Experts of a small language model: 10 layers.
Below are experts of layer 6 (counted from 0) of a mixture-of-experts language model. Rows are named router (the router's row for the expert), gate (a neuron's input weights, with its number), up (a neuron's input weights, with its number), down (a neuron's output weights, with its number) and show model dimensions 0-255. Each number is 128 + 32 x the weight over its row's rms, rounded and kept within 0 to 255. Numbers have three digits each.
Before each expert's rows: "gets" lists some tokens that make up at least twice as much of what it gets as of all text; "raises" lists some tokens whose logits its average output raises strongly, later layers aside. This comes from a sample of Wikipedia text that the model never trained on. Tokens count by the router's weight.

# expert 14
gets: "\n", " an", "–", " two", " one", " three"
raises: "-", " and", "(", " &"
router:078094108089110081067110118192167093110107136105150147137122088138104139140108150107181151106071141093120097138093111109139094097147180035124150176087144150162096212107157072100075099153125100160126169073162102108123131079116109123153156170195088164163161115129128162153105136169171106119106118119092150121116140126093199143093146166130151114118133191102124110074093119064188101131148140100151137141147097102152148132102066150084133163159086135106114126132098090179070057157166127118165110156128157104135115139140130124150152123080107063045139184167163118186087186096098106132109126148118107156171092131097163185106165166154170065103100164104167151137107161144124143114153168120143149139084172106152166138141153138139168185116098148109175092131156063111151164127099120
gate6:151103166100166078123210124143102115110106083139160149077089123098068116124147138089068124146093110115124115076082106142059139106180182141165048189115151137137122119143129084141106207104166089121142140093146154149126119154172187142087117160133106121120139137144158117133132129154132166153112168086130155144099185153064114119150160117152125184080072153125135132095138163135119176135143203111049159057172113077170135107054128145093126153120074106187113159037108170161112148130129091215151142122149131157139090170096126177110134173129155136177150148123149123085152137122067118127097154128141161083116143126101127169120100100119109041171141105169152139145092171166128145084115176124131138122137100128069126101143143135133088128104157146119091097148142122143145147098185190
up6:116114122109110112086136094160115178134153106089144098119135103098169097156095177156132126201137173194123111174193155147139115120112128171094114117155092087169093116122160100110076045120134148071123117099148056132149104138083115169141139137157135130149155148114152128091109122156130165115137164181135163112112086084127123127098155191089137122095151074169060144125118090092103078107136134115156126106069150147084133129152106032154157096157135140084182101160120146121194098167155157115076113093175109127123146160089128039114176156202131080093116102175162214112137126142113088138173181096134145141126103147140172127111109105061118143073123084084112120173114096118157133143152131097092124138149168125153130103080104139153198123119124054080111155124132123184157114162129066
down6:120085133151105160125171119073159114159146063157121098137100085166164103075129169120120112114068114098087145147060122113096167093102190124154089108112193103109152154105152151126145143106148085074087121134152172155077105135101156146149150138135121089101135130108139195143139167132124159079162116155145091162105173166115184162147099144136130157125073092121074139118109160121129148137125145113098130062083124137115099085148158195149131108125089115110172094115148066126165156098097082154157137194116089154152113182126119097088130152124190141174143141108169073039230141093079172112088116115127150143094090081086133184128117143126138103125092135138089095123125119178144151131091149109140133154141116123087089153124135121082151143115167155161166115072237196094157165162163162

# expert 2
gets: "==", " (", "°", " =", "\n", " =="
raises: "\n", " (", "\n ", " |", "{", "^{("
router:114092040052185050091133149110121095155150101101117151144191128121171122129146126143143190076113111110079129097093150133094116150174208100117154074119176102159136103122145113140127144129127142167145114150181119140199082116156166187160118188120143112130144140115117173153099094157155137099108142145096151143125203112144156089104148135187192114102156188091098087121121085119158071161057168117168122133113127080103119134131108181140115171168077157056070131128097104173111103167149138130114128157125115087171102158117171106089102113119156080124154142138153082151130116087128144157103129144175120170162132069099134181110179165168163054091141135076126139178110119183105143128100140122104125132129121139142131104133140159113159122105130090109226058129138059125143127133122103
gate6:160101130109181099113196155110132094100112064112145132078149088154066119136123148117117120123160143163112115139117090157120153128104108157209079164081157116146110101086126112153132171126146096100099186113173126147156132136135097186135087161165097151173154089171187131096116087134187111167144085118150112181181141090076137118112122151132121103107119160127085175143135165166146130153098132060047172175176105105155191154032175150090116220150092121168151106101091152137086122110152057196123149124145100109162115123060096143115112158144139144144153159134117104086150101089074155101114126115161066086109094150151174232136100088124157113159166080168132139088117116154113162081136167156147138081103148136095098151140152131123146127105116138149147146096122092152126162121134158
up6:090095154098146141135084128099118100090181170083129095119101094112132133165085080118148119147104168144139072148121144165092148098137196120100169163132122125077087134087112110134066140153121103045117131121143079137132113111032101187142101113123098093114174131125136159137127124063086144117101138113108183050109137117119123115073175125133141182156134119131113120115104093114100049154147148109101138162089233184138100145130106086130114144122106107115115159114080124157136135101146144126126129155181112101147084116131102162163148113214148089138110173199215183142065100133113149118170157095189118125149136162154202129124115117062121103134109115069102134150139107123183095169145121130066157152178181128123132124102079173163114184178141103087084144158108134113155116135137165
down6:126175157180115139117181113186159139134173110155133074120150107106083066144104154112135108109158113084172145123078146096152140130113236118197120159132169098111127150120141184150151089102074124132157129129125159068178094052160145117156153183126060082144161095114156132075107126165121106135110129180178158132109126122110164140152198112089118114067150164167134083131138136185163131183131119153117112121093089133118064086130146156173079137087152106146098065171126094133182128117133102148169135181134158081153119143132076118163163152057096150137121143079114070101125097091121104116077096180114129142136101108123132168132141166131120136111101125120161133109141166093163127118073120170133211092136043136107097090109131141128126151135081135145094132095122217069154100114155152

# expert 15
gets: " to", " on", " for", "ed", "ing", " would"
raises: " some", " an", " a", " another", " the"
router:099133073152173125089091168161162096152147099112159168127111106136097085169141198110129143152087158104101095083083076121132113160120186152090161137101177165124057111165138141149099170107095096152143162125176112084142080105179081125140136158154044143105144052132170126095153153159198170114101149172130137081136144172163142132107138137161134157147097138148084071130130060106143083094147134084121124169133131114123175131084104136081124126134104117116121101111098086155112103129177161181171120116093164122069161132142116127069125119134092101134114119108172120108176191112101114176084133179109178139167134104120133137068140161167165047094102131139125173067156131170129116090116169099109171157105144056154171147127175163143134130099138091111178119122209062140129157129085129
gate7:131094078173092132091142135129087077162120104154131168163184127189128086141119177128113114135153173070101074168100140147076126144096131135102138093076146079175123072076117124153102106122116112148213133177167087178178083151109142101156091144158114135167078095143137119146113074120164171104144151154116108137117108072146142073127146140148096090112118113084054113098173070160103100172181134122108110103146171142132121093098111078150117093086147125122135136112150081107122168104155128119173102110177120133223131127156096164136157134166091189177101122110105084084157107136116102121118155164134194084105127160114160149109165161131233099191171159115139140117111145126104139073164118163155132184083141136088190156109137146168090129141156064143129083125133106152113125103063117
up7:084099110144129156108161123118085097160142156147155149104131157104143112201169080176128134071130089073132069170165140169149143118144122146087153146115108087111151135088147147167083147181124089109124126130139159113093091067078094103139091132117156064193145141113236108196135139099113095106055168134132118143104118146143109162082077128094118134153092174101152111124101084117095194177123172183143078100141084134087138142127116054095109177149118129137100112096109120153150102156150108100181136133133100153090177044075109133119124081153128163129153141089102084140133162162129073100077116143115099106123116111111141210103076135132115190167118153167139109114145159127075144180145087149073104184077153109086100172072148101125117176093092115125159114152126115145148155140091096
down7:123202070170149096101078118109147209160151138135118145040151180082074104065136162142136125208111148150190098158161163143038198112144127144138144170104213175079099131124092095121119116098161183118121190105119117139066122154158146153112156084143131159097071157126092149142137111141123092164102128201126089154094087118144159108105111140149120179195165090114105095140127159165113100133123145135162124103149086076138173115142138106180125097165131096148127112115067069139129106156109114146135134074138106116139107101119166133181130128133135095090130099140177123124105119173110063202128101106139130167140136133110116128142132142120109176144102070063114098146130169109157101141095094081103139103216144140115096127105113158092090113121088100177106120156135168156103136155076149